config = dict(
    d_shared_expert=128,
    router_z_loss=0.001,
    router_bias=True,
    tie_word_embeddings=False,
    optimizer='soap_variant',
    max_grad_norm=1.0,
)
Below are experts of layer 7 (counted from 0) of a mixture-of-experts language model. Rows are named gate (a neuron's input weights, with its number), up (a neuron's input weights, with its number) and show model dimensions 192-383. Each number is 128 + 24 x the weight over its row's rms, rounded and kept within 0 to 255. Numbers have three digits each.
Before each expert's rows: "gets" lists some tokens that make up at least twice as much of what it gets as of all text; "comes after" lists some tokens at least twice as common just before its tokens as in all text. This comes from a sample of Wikipedia text that the model never trained on. Tokens count by the router's weight.

# expert 14
gets: " with", "ing", "ed", "s", " had", "d"
comes after: " to", " he", " also", " and", " who", " He"
gate0:122117146139136142110159134124092120141149116144156094120153105139147100113143104120156117132144121134145110126130124105128081106090170140126171112150162118130114070087129107149139123086151123110133139113137155132123102141167154105157167133123150095157147164144172117142095162149140092133153141156141134144157116187145077182104107150141109159099171143118140160151121135130120108117120145106144127149111170149129171172110125122137111099161137100122157106125174184138163160095095098154148128134110161115127088121121106106125158164152130175154111115128127122091158110116099173128
up0:121131113134142106144096120138129136112149130087122117142141130125077102071141171088133166096113123143101101095179123114154204129150124099148144101122150086141118130113145103151112146091146127115147096154078114118145101121111111092123123103072165134096118123107107073105093144112145106123142082099129167085112150142140133143107117097143176086128120156099119131116116089136120153096159157109149156126144133106135111089122113170105122146129117118122147099090118094127105121093090116140116140188156130112127119155147130125127124112106106127145118093139102162146114099146119124116
gate1:156083133127133092138095176138149092092105135112129161109132114101162121117137137110140129119111106121188158062144137105089105132110128139125125112152144127140180116135125161152137121110185104116139126137139107184073136066104126154146106153162136125099131084154124105071106120137105108138137087141118135119122153102117163113119149131144177146154152121133129136096123127093146127101131091170126094125163146129155133108097139123041107150121149145126141149099145142090150164143129127109116112110103140153116130127119134155159145109145133154145152126139141101098153106079127133152
up1:134130124125091102147132149145150098116173147138154171121112143118146133111102184112102133145100155061145125174138150175106088112138123115120118149120158145116132165112125171118121135149103099123120134158131082137128163095128096110119100130093120127084153134099117156094118153145116170084162112142112083100149117109120140094119133155157148109122149118082103156087140116113144117091131142092124110071138117089142093142123103135127139124135129098150134128144108160133140112106127161143110153124137092112140149116114118149150137156118143121157122110149141158129113100111124144119
gate2:190095139108125115145186121153102097157108127149140149117129099125157140109129119126145175137108128124136117160105119151156081117165155108109126128155127169159133162154139090123163141067140148123114101107160137178111104134169124134113130101158129192136132101139182122155119104113125108111098094045123055149107148127118077123113144085170142119143136118112128125141158158118134151096054162130112112136151162141120133164118124152173134087120130111144142121178127136135114106112085122148150119120127127132141101141123139133131134095099132126145088089141094119121152126141121112144
up2:154131135150148150151132170141147071142116148163136158133109134122136158148101129117129118133117140149166133112116161110141107133107204188131163119144111111129132133109095146158128106114148125152125142129140129169132133163110155131142122135087086163155112119136144100159137152124117110128143111110165044142072133134099126166119150083102131112107160147090172152170160145088083115130124152127146124151166122135124128164146132157111143117145138113128125109135184123138111121117132110145155162151089169152151152135101113116121124118128135137108121106102139116116151131136108180104
gate3:140128126140118164121121130117113115127142147121122129069155163147134085126163134117070157160102155141127161124122122133107099112147143160130112148107126159170150165140136164153124156082083114153124106162119133139117157110147159131123119130161093149157136136141112141128115137119124087123140126135143073158130170137097157151150162124126106126119142128063123118130156175131148134161128112161119110141107149115143141129087098161136096155082115107136136113129092115148144139098139105125120143178129169133102169080110115092122116114105131139136148094107132111137141136090098119092
up3:131142168140125168144130080117143136134161146114090141095133154148145103109161106150116148141134135073167120134124135139124154167167154117128125133074099168125184149127118153139076137105113105165123105136118142149136084099139134122105108133104115119131137115130094158104166138073113142118138104117138107125071077112106113112148125103130115135139113146091100132100149131137149163132160139151136094123128087143126140098129077155164102118145072141144120111143134125164148150120127073093097128137132118114093097134111134147098094146123114158119176105127157138139126094142144133083
gate4:153126118111148106150161098108106117119145124129103154153103170168144106116102153065105115076114135082128140156142118131120106150125133129132179096084106151151110128115091107085181100093119131136143091142145131154143141125117154092133162142172110117127184180146155078135132144112126135124139119143126118119147160135139171107133175162112121132099132114118166114124126154138144149167124135147172140130136135106099121141087120137117117075129117128119171126150136112125099168135101149209139139139125111077085111087147148108106132136101093121116138079146122148132122137119133102132
up4:141141120147105105088097163096136118162164133137116110115164112086074142129170137150111135134081107140155120134108085147174096099117097113124111120143155087099143129107145084130077107132133088102140161143097134151149169117116097127123133135160144137135108150137132143106143121132154118119130135132157095135107118135122137173115141122134126086129115164108093144153141125183109153104083125132118119119128143138085129120118166144148093138139117084096127154112162076179131145117127153090140156116121117143108114094140127087126158121116147098130120161113136108131175121118116116093

# expert 4
gets: " in", " on", " for", " In", " from", "In"
comes after: ".", "\n\n", "s", "ed", " based", " released"
gate0:114142159096113129119068153165135165107171098141170118114086129135129113076122135123141104115142129163137151110114139116111066120096140111090148127114107167155060122121121119158144134099137177151112168157114186105113149097143137141158141152113125124145156120116110165090122135139164096125101116126158112121112120118122129166118105144102128129094187126138134143103126148065077115146161117080137115145158146109164093146127094152117141164080113139110097125129131131160128148141117109154133127150126183169144090101143118117144126147161154162156144110142162085114108103123150101132
up0:126121115151133130162129131160151141157103102127131113142132145104189137114089160152092131101089110128125074151150143132126133154104139139131146146185131129174189112140131118113141131111139153146122111102142113085131146080146131149140142138081166135122145133106130143128152145130119157137118123143134106090133142111128109161108090102129096143084153099176099089160133141142128135116167093126153123151106149123153121099115120137146125100113157098149099151139110123120107088131102133109159154071108105110146143129135102112128115163043127120118123117127182161130147161169137148124
gate1:127137120127127119141121063099136109128126113078097140085135112128147123145141101170151096091119169146113151133108135101152109156134091114122124092135128162085134123157140117089088120104095156108162119097149138104131117121147150152123109135109103106110108101145112163150141140130125091101109154143156142131093128114135116089120119129112101109145142087114132116111145142104145147143109129121177128125121119080100102098124126126135115137133168145130195101105150137141128143137092125122104126134144143167126115138154126163106101103117124090152139133119092135141067134147145125095
up1:141133141099146092117144179108133157152125125122114066093109125133086198113110136114162121142167183166136131109155163138153154091152151159130117122148133125144147140103110082154138181104111089120159105145131109158136155122123128122135102136113135160152124145108135142116182158130083122156126121160134140105161151078130148141116114088119106161151123135140104156129103124171144111117120134132131094176119173123107181176160160107061124166153090127130099093140147142105140157119129145148165134148067104111147070145088124154154115118146134128109129111132129116157159105135135112123
gate2:098146133165096128110113121119109123125127170135125110127125133142182112116153147127130147119145134143110177155147165141146183132173155087132088106135098122151109089161132147105211117169100141133168107081163128152130135148126122112086100129092123162140140115138158133133131103141131121156165141133100133087117121125151126115108123106164121118076138134101148150115138128156132074111159142172109162128143150119142126148100089117113177123135093140184172121139140133137110135150106115111119097148131099084114134103109112146133124091113108077140088126124143127197131110166103129125
up2:116108103151151077140143121124136081089064121113083069128180150112118123134117125101112132118137111163122123137129116128156124117094125134154106123116158137178114120135142110138133125110076104108182095100129132113126169104125118128125166128140134172096130127106107160086149187107142129110129118126141114145186134138080134126150133125123092100167124140118105124152107125105124127140130144100128089086098080126174126122121149132157120122144146089133164137132106105118150099119161109128112142178134133133133054114158100096162138113113140143130133130097106108130097199165121144150
gate3:177141159095174133181131153136123126133119127162128144107117182137140114112116165098123138118132082142126071121140145132127101156140107130167116113125126123155124097118114141155175154108116136090089111153143135086138100148100192170154145103114114115128090143135142154171136120130115136127129136113145164141159141100110112132160135124126171108130134164100121147182134131088143137115142147128164155146173129132104146131130139126185139133101127101128145103141080142158133158130076117137102131118158095077132172099160136105145142152112097109148125079117105143168102138115190110159
up3:136190147102119143114144156147095112121143088164128114103169148134163158128159163096135115110114068147116111146116141116150110104115129123119142117162145103136126158133095142159115081162091154118115129134106124106087123119104123098125139133129117139136107152131103138131091128119102141129141138109137158180133177131098124166124105113138151132089084165125117143142145112116115137103161127138162124120108168128091133132142137162163124105114160113163156055126160145139119130105114089132113165148105108121175161131131127116150165120140166116111112113140094127160093109127158078123
gate4:115157102179146181092081112143145135102165134128150085116142135105140098129129126135135173100115100113106166127119110157184129107127112100122154140111130172092151104141131104152170119076124168138187119101131169180106135139100104120148124081125125106112155099124164135093060135108128123153162114101084157132158139135112110126134148147115151190130145150116080138131116129138082123155099098134117087130119085119135104126126084152133099138147080151099143082105106142107087127146130092161100135136158132096155145141117104147113103163116096127173145144117111153154100110158103107102
up4:091107121094122110152107103134126097174172139161142109102113140109098147165145140071095118138136093117120156119115122147118128123147110125097123126133107155144151117136118139122133122106115112100149133137128097120097110162152107146161117132115109159115122115154124139121142122164142139190098156118141105130139149088144131145158137116118120112170154132141159142129115095153097105100161173090125129152092171144145143114167109154143159141134175120129167145129121141117122160143146169114078106132093102121164151129138129109120127145163116101123113085127117132052193134132118139140

# expert 48
gets: " (", "|", "\n", "{", "/", "("
comes after: "\n", "^", "\"", " /", ")", "_"
gate0:144171152131165148109172142149134124146098132150153103118129115093108143144125062139149147109143117082118151141123114184121102160089174134088106127138124158160183146122091108108123155134151098116125157098139126129136086133128102107084134099143132087133131122163163130102123141122084176147126135143094122110126099119100126126104134085124139085135115150148085157161118127147125134095146128132154086127068153185105176125109150148137136104127198127133126174111112122121153119147103131135114140135108128127109135144151119077079173120123106132150134124117094125096139140107137105105
up0:131116137138116120107093106113137120135156102122157146158125063149091091151136165101095127107118100176106126161143131098130148148116082118119145104193124114137120110153160153117160149130108100156122119139149128175134167091108105150145120137134131084179137114128163140122107110128164113094147096180167151141113112130189163122132128181137197168130154113106115135097100139068156100146108118106085159164157078098118083120094115101103106161124046174119114106134123138144116160127170110117116119109150143171155120135124130134120112122129107128150126164122127111187123130111088125100
gate1:142099097119137104137125106168148162190141095127111144130125102151059117169142146090095116090120102140118152117123115099135140086053169146101131145154157144124128121144135162105139138143153173102121114134175136137156117129140150122124110110152134115090172088157099128082115140171189102126109102093165146162109118106136104093137103124123138128089116121118077131130168137140171170094132087135140143139167129096161153160120060134087116146106141183164132132109114149119158111090133118116125148131125116103101118170129106112121116148092160140139122127143155104136139129155170122131
up1:169150114119105155116106197110154104133114153074131127122128120103183120073137121124110150117121128154169122129130139110130130123171130124136109129092158141160127151099123123115113106107127094138141134145112123127132119123120071137154075164117150127136147129096143144141100132106090104127145162142101162151109150108149142137153193122076140114159126097104144101116121129171155127148110143118129090122145112141100136067133131109138171122139135124085113124086149105172120147128162148140119095106138155114150104118140126087142138144142121120098105132169138172097101174098100156105
gate2:158083103141133109155157169163145106102100170139148125138160093176135120129129191124136135150154175116165108098106113113142100107135127141131165118156119108159118111139142143152129102123143136105168175172135131141128126136133119097110145110111137114117171092139116144124099128129125138095159178121119117124152115104100162095123164071111123139093135119123124107127119141157123103143119137115178127131146162144097080092127171136117128091145117094097156129143104054096132137105108125181117111154089105117145141110136110126103113108155093168151141118128170113139137100092134105142
up2:122135155176147148131142146103115118124111140128121106100155133131120087133132143085155125147133138129115125098135097105162134128130152161154138111139134136121148137123114130100152118119121130156173154123125078108124140132134151109126122134147156139132111117128088112155085178101134140103176150136127169110127100159182132152111142088141141121167132196135116134099112106149104115149093138143160138125089161160127111091117166149147121108112141082117152090100130174135150138101122157131099146146122104110113134151118119100130128131115090173145096119088173177124152115091128113130
gate3:131129103157137152103092141119142142142067115152147161100164111134130162083140155110115106127134157087107178118138122149090101112131125081102151122114141173089126170143139158139140125120117083116118116130095170129133118083141090174136115132124214105090142112120122128106112128126140130138103133127075119167143106139166142170159118139111114092097151197120126110110121143173123114137079117106121113117185137131126120130156145123123150145127111146126101169145138093109129170110146137130130083153144171122097121133151145144151105135112083138146131102139123091134093139134142106112
up3:123107124128147153099108130151132132163141087110121151149142153141182110099124107103076132143111100153122152137142119078129137131107129143129112142099107161160128140117119099123131103128128094141105073116148143159131113171127120142114109120157116109123186179097151106085156173143169121118104103180110126145138120120054160115134118131152146084129080143134126186067154127126111118109120147111102124083164140136139159128100129102088100086125120122120128164155098144145162162124123099144071139147117118144136130148120133137094183162149075111116116156096132142102135130150120121134
gate4:089061124155082098103118149120119099163138105132130115122076114146103113122133143146145112146147130108137123151165150177126120129124154183121127097126119111134101130083121103085142118133105113157184096157113141124119196120108099134126166143152127128130155150093126121121185158172132141147111150099130109162162140120174105089138133107110157173113094115134115122122124127104157110135119132139088136129116102138076155152150158113116140107093145134159088091139127114106154127096135152159165147126112109127132151125112099102115144124133105099123136138153120093119147086115142130125
up4:110100128055128122101120130150103138079116077163152133115121136158144094143152125162116163125099129180166131163130113143103133131129111127105123109151144112113083112101111103098096114133088177093184128118199141057146143108124124108110145139115120121134118120074115121097158162138143123103115158171145200108142159126122154133147149142149110147123151108112145176121118153114160137136116140115109112115151133137104135160113144134138163132096111117127110096128147146124159055093125111087171133150168100125133128123146105124134146139172147113152131139114126118122118105108141085135

# expert 46
gets: " \"", "″", " '", " —", "°", "'"
comes after: " |", ":", " (", " ", ";", " as"
gate0:174146111068162126151103140117085185112110123100113149147164127093122097148173112131127097149131126148124161150115133150117129094117100113150109165118132120110126098168107139136144122114109123118153110118137115107161113140105136127105102150135141121167136134099131139169120147113126117102136113163166119153116150123174138159143128130165177150121107132136111153111141159083138104149126142135097108121160136116104114108093131110098158202141152114114102134128093111139157122131159181155181146122128130105182132160129138137114125107104164145134105115117056138143091135097161096108
up0:161069139101095136136135104092121100122163162135123139099057118118118163114149150152103098098110083111124104122127153117131140120134119160123129068114123097124126158123129155130117111116139114111150148110092150157095098143122104115095130099127112128094089129121154118123154127148134122110147122132143119113135147119092132120137154111128138124135141157123140085162167162122145142125160125138146116126154143115097126113139109124117137147113102131108114095111149135123111128141141102102083100116140132153124170085127090100125129168121074107096116148159158130115127125109117164087
gate1:114150110113141144140120113152142132142103107101133118124102157136127096147124155140111144139129132150117108147127125157077114106142136146115152123137133112131122108118111173115172105135102087105146122113126085093163143177134104146171143184134135093126143195155165139109143137152151077120162138117161129168137134152135108161162112157155136109116085104155109126101125146161110159105136116139121122128088150131156139112119129144169144089125071126110109170123131162140110117112131129091172089095149101156171110145150133152128173100130087090137120105133129091157125149096176130164
up1:148163135138126121145154102144135104129105138117094106110153141105118122096164106104114151101135133120176169140139118112142172147119161087124087135112129149139117153133139097117090132122148178105124163136173101162089142171101162073071114125156142137174118097120117168122095124108149171078090133185129128098088138127122107150095143147121107117146137139119149134097152112103133109121137139129132136122128130149126142112181084125124100110138142119135177109122124117126109101128126106173153153120124143106127115077118145131076112159119128124120144160105126150157140134159161149150
gate2:100127140154114171103122123107093141164157131142173146128128155115130075137074110107149166126112093144114070100100112137094117097103106134140104140130123119113139170188169130111112104100136134135131119087119136139155141118177141142159087114133154133105151127109133148111131145125135146104139162104116148162140147158175155071160125115135132130109162128132097084129114118125128159133128159106107130164162118129105124116121096156129127141139142106139117134132118125122103088142123160130124105117105077120095154149159105141134130118145108113176156133112143095121153111097115142128
up2:088132107126092133147100145145077085096152134114148116164100102162120166086123160163137128130171121135128168110150093107090160137110146122139128098112126125147116114134142107143108090096099131148145124117118174101122085146127127139138123154177147161145126111131112157095135116159115136109160095143129123139146140131134185144072147134107108140090109127119139146160133130115151132140176112161094127146137148096151121124145129142130127084085092137104144120113136080110096143119093141152193132115160115120122130168145116101113133118129137148150112190101105122146113090147086129150
gate3:094137151101138116139145161102134161114141168120096093122112082180140100121088126140131129151128149094112145098137130196136111091114116116145172133122103119109115134116107123100128104147143115116142080155165073113114109124099170107102100109144162174147135151083185125142118135081131118100111081103104134157126126104142118149144151142083153115140089089144132144128154157094127101152133154112128136118131144111177131127155114104090088132162150171113109107114137094114135143134134121115152124136113155142150124129158093083120133133122171103153136108130142105069130148074137161156
up3:106147155102127094119171142096151132132122117098115114095161138166129202144106124153128135109093135090123107154100150126106110085124121092098107152155111136156120127122141109128136133116123101086141114170139106111107137156150159119126148143083133099124181146096141090125104171111086118142081105094128123111111150141129114121150118111123095122108094133130138126124105153120127125145091154112129113122130135143166140133176107101111116132134161152135064150153150144116128100126122107087133159118123160120140123104088112142147177131120099145145139108139090100104080174108159120134
gate4:137095136126126112095096132129145116113119110107154144124133147174107149129112150121088134089102137128093118118160133151119089201140134077139126161125159120145161143144122132170176124105126142118115128117106118091109116092082123087084153131131128142122079147123130143156142129094119115157132062140080140133158132136138125130104129135123102154159133148129090102111127157182125113141122121175154115090137137133114171123164135156107116115136138123138099174139119116119139155140131135154122091149131125078114112160154133103143132141135160101141148103140155140100125134123133159137
up4:153139117125151163094163133124114147136068129162134106070133156132135100153122131143111188102140164127134136134150121165097105159120083143093119179110135096133141130127085099125180142068121148151145109156116119138147138129090125120095171159102098154141091143114139138135148126142109149162125140126138181115109129134163094146106153171150156140138133160129118103137107110097168137111111177126150134165100101096132169069165129137126116212132096097133135148186149154079158131169109160144135082131159145150137103101126109159125145141119177150136134142162135140130103127174109087142

# expert 56
gets: ",", " and", " but", ".", " that", " while"
comes after: ",", "s", " However", "\"", " season", " time"
gate0:128116113093096101169142119181126115102163168140127096115167105096139075137180113182118131150096111161101137131120100148160097110133153166090127154152130128142083141172100145123127152150119110178169148101123160151157160113135068088144121133149144154123109142138157127087175147133142147092159134130137109150102077114099121149124164159138117117121147126144132120095097127121146150169125115134190097088127097111154168136134146137140154126097143119175107098156132152130105107142152139095175111130155136152121093128088142151134096107135156108141116119103134144139115156150136114111
up0:122127133093115148125145148086110114109155125119114094128118126136114130122121122126118104133120107074126141125071081121133155123113127075108109137104089122118125102118127148118136121117138072142176174083138129157131110144183144083114080141160130125145151170110157168119127110148140126134161145138134190138153116132133161127119147150070127110138182127160143098101165127128181164143144134129133135130117122148147134169137126095156106119099128073155148116133104112110141156122130129104177138126106175145137124102112119120151122100156120140104087098138131127122159184142171134142
gate1:107143142137106181188148109155144148170121143143105137171187088134146137139127117107126145124140139126109113101114102125109086120119128098074133154094148114160158144133148121110129126075124131109095120069065098111110150151134109153122095101097140122146116120152160170108112167099114119156141142127135127168107148066099133135097107104147108114074131117170109139125124124154149129183111118146132119160101148145115155120110107100173132160133125123149175117151098108135159154116110146119107141135149133103145133135105136127135094137087131085116174147160116123097118084146155138119
up1:118175113140128102143151164165156147164151122138142144121091130111106120106102099122121146158126144133156119111181201127168157179152142117167114163164116153107148141112136153138128122135096109161137160173143125090189127112063112128127149147162125168124144096105112132135170120103096148138166071144131132145127114134104135119098179170133170149156141158144138117128115128135110147101178156161169123093146133082097070111111197124138105094125148124102144144124152138114109142123144142137116129103086097108090134142138107111149141149146115121129062126102151151163136117123115126144
gate2:168134097138128096097164140101130157158083125192165108135130077135108129117105150165139127128111142150119170122107123114132131138111124114111137084131146137113152142162073109082195142127116122134141182125142100111163112121145089140149127124109155126144132127079097126126129115092174160144114143099096116142141112101134135104161152149166155129144102197145156097130124127130145117118143107138125123141100112154126137105081130123136177124138103136092106186146123144106102128101145165111152129134124147122164105121121126133127131145116111132119188077129134149106127134094123159116
up2:085120110128129124175120076111125087145118149095093126153115146150133127113133107108112171145149137192174107155172140103133122150174146129127082134108105137122117138120148172188128152109204113106145108152114129115089100128152121137096143171116189164110113133102124167143152108146177134119150078098135182136116169112129051145155124144087096140141111117107146148109135087147122149141116109135162145141147138158121133127159134123137161094180143116135129095096146142164145124163118116126080092136130157128138134135135101063143132130118136143160100158121122152200176115131111120163
gate3:127104203115128108149137154119143105080127184142124134121107112116121125123097155094169159128121154152140151121108108129113165161080157124119113143155131100106100130110103069089170131123128137169162145136113106091122118113137178123094075175091099124157162089149149150172144136121119100113137114103101159108132125142113129138162180148154136136147094156124142141104142138135121086058163089128126132141124137079096123170096109079123130120141139127137111110123146136138132127132115119120107076126119141148133127137132116137138153131106127115104133166122114097106177134124088133119
up3:130135083159156149084125121154118173132087090082122117143125153127150126110181114149106134121147143118076135163142144114098111096162101163106135137135145134131162125141106169143132143136136118101134209141117182109140149126078123135144168131140128127125122136142147115163098121130111082121181148143147133147153114107150122128131075090111096128118139093134115092158135151139130139172124084101110121128115129114138179148127092139107154108152121107137108138127150103141116097133158088123167132126118126143118068127171151112135106087169114148125177094096126117179104161043134145158
gate4:121125129120112096146098143173156110109180119148132101127129120137091100147110144101145151108157170088146162127168129146122186146131125135138154111128131120151141086163116151104136137185111125106130137160101092110159135147080110169165126096115128154108118124128126132100133111166142148121151123102109098064135133156128140102130143140102139177137124088088151115098119094141127113156094134180132121110105143130139132164142150123128112162143118119181125130117132117148155138118153098166146121150131092114138148116110111127132101080136158095095134098130149103113113178171128145113
up4:138159169114080120172129103159108113144142106155127101115155101128091079116127160091154151128140173078105149138118080175136149169130150122104132142115116122167105089148109059119141129136098080129174102144137094094131145127134125173104140111119116123118126122115129167121109148159160171118123161121100104128117110135146150130138105140129164167126103134107165132110139127198150140160093143120118124118099155136129090115125129074150110113103089109157130146170156072133176126101135132162141124136137091118168133145111126113104177106167113071064153122089153129096135166130107122098

# expert 39
gets: " and", ",", ";", " or", " &", "/"
comes after: "s", ",", ")", " well", "e", "er"
gate0:107112126135131123127149075130153126145112163169116067142127135103135125107123119176109127145138109171130142152086123138125156156112166104113108101162134130129137160162144118150133140121120151119130148149121119128141127141113161133135144168131125125129090141135113107114111118105110191143098152114138141158116109155137168154119065137157127110167098154150105105131143107119149122129132155121166130115171067113117128095121134141127107126136105157148147084144109110111132131118161117157150116143115114096177161111101072119102129116154142146149094133144131098132145145157116126187
up0:134142106143119096116152119120143164131135135114088153111142140142118114176097135154114140109113120126111109129137100108131103104169095127128085142137135079097129095115097103108139140119129111132124174149156098106119068104119136094118137148124123125106120136128109156104138121157200077174157130141162132100135105122171100119135189123141134119118126141125120157129112109098107116122133143097083128182138120141158126161186129120121112111102167119166091120142135140145158118102133180141095104107088112150115107120168138126155150149102149130120164162108105128134128132112130113123
gate1:165141131127114177148122131130168105098132157169096125151093104109115106131105129143122140120108123123128086143101122140117102111125135118111136123095129100143105130162122093158165131069141185144112137130133156163168081144137121057138136139142145119176129139133122130164133122182128133081163142101152138121164134121154095126147121125109101121095170151088088058139113109159120112127094151113102084132141146138130102098097158094092144192113113104130134105116139155141152115114144123094127134062175142128117151127120111131114115153098145111108130124077112138181111135131120171124
up1:118132110063136146080169086122136168108157115115156104136130136151142145142117099128135110099160110163158136113148112129125161117125116187128124169175125122118108158108115131144105122116123118107129155102116071122130135098134146144139102148134146147107147126110149142149133097121105144133122086074115093126121087119096168133140118154117121104149083165138128122086102106155105099131115089166111125088142096122119077118174169158118165146102137137111133096150129096108089146122126137144147109127107121153141163127118116114142179160137137138138116146160144143122158123099135101119
gate2:143100164099164146124137142114133117156137114101131150182117142117121161126150117121088134098131175140115172120119130141127165132120137137104120128157152125169112129086108146128123115094096147163119108126107155127158119125125132110132123126117108157163144141142111161158181107127179133125120141137112158151128136099103111148136169106141144136142135126096143123113114113112126102145117121119074096128122183140109073115153129141135108121117137120089084131110120098126083124132099144173110152131145130143166089177170107142107117127128169108102136171164114116150155101165186141151
up2:135146084145126136100123170127156154136147161104103117149145116078133101157138077110151083138136135146128186119163170126114119134089114134125181154161137144160133112145077165144123141125127169142114136151141135144135100078095153113142114124120122113107154102149088145140097119153159082144107148099119097125156147137119113167102112161149143094153157095151136119096167111151134102106141108133096115104147118144155157181121121133140125114136097170144132104126116096106123106141114136177169107099130109168107131147150148129107138097096131152151133144161125151145131134103131129123
gate3:110132126073136117084094112124133117132139118139127182181122124126102157150097140152149084159109120076084127148118146111113131126123124135123112089164181155140130167124127117140087122137116121142101157122168153118100135107121157152144123098094143085092077171139117118107110166136085108125133079137156103085151149123137155151126132172137109088190121152136097128134167103118076115164134157122128130140158109135125143131118127115108181148113152113136127151160146103154083137118151099113126151112113135081108114119131147136127138194147116162119178118136110098132084113087147131136
up3:130156113145151138127117090139153104077164124172152116177105142130117154107125142128126121109117107106113113108157166158095124104150081143120118083116157112136125125147101117092120128133132137136096153131134113144138118121092136106114103121150100103145116103137101123119082151145121104115173127082118146108130096107107119130152127122149146119110130165060117113139161113129101116163121146151129116123158114124172136146108093151141157161104102131148122142133089128145144120121154137125126109133115134112131143155158121145165145206125115102135179149117125131154104089140165128119
gate4:075167099099126110186150094175098155107117170157190098098127126121102116135143120108125141124167120103130095142130141109088100113125143131126142125109107154120128123151150132145105141156129161123135103112143125160147122145131141088125112137137093104145062124159147130125131134112224141095148132111138119114128126089161103138148151133100147163107087088121142126128139132144116133120095137167099164110149144141069132134123107143111132126123163126119119150146100119133119146146153121172133141122158122104138099148141137111139065113098143082134143086152113184132094144121124185144
up4:159111136097170108112132102137138169117168139086092109117103157109104134121130113121141143087097099091150129117153129123142154177104121173135151110156136127138096123115129127112120153149143139118110159133148139141125127124143155117112111148120101103099165135098146125137149119107156154156112088134132131109151135113114116136121124128139114126178118139162136153130133083112124131123109130177100161146086147150101185148130131108140093090115091160129108097131149101140171114127122141184129122129102073095136107153082138144115130144127158138106136104155153115156166110134120074096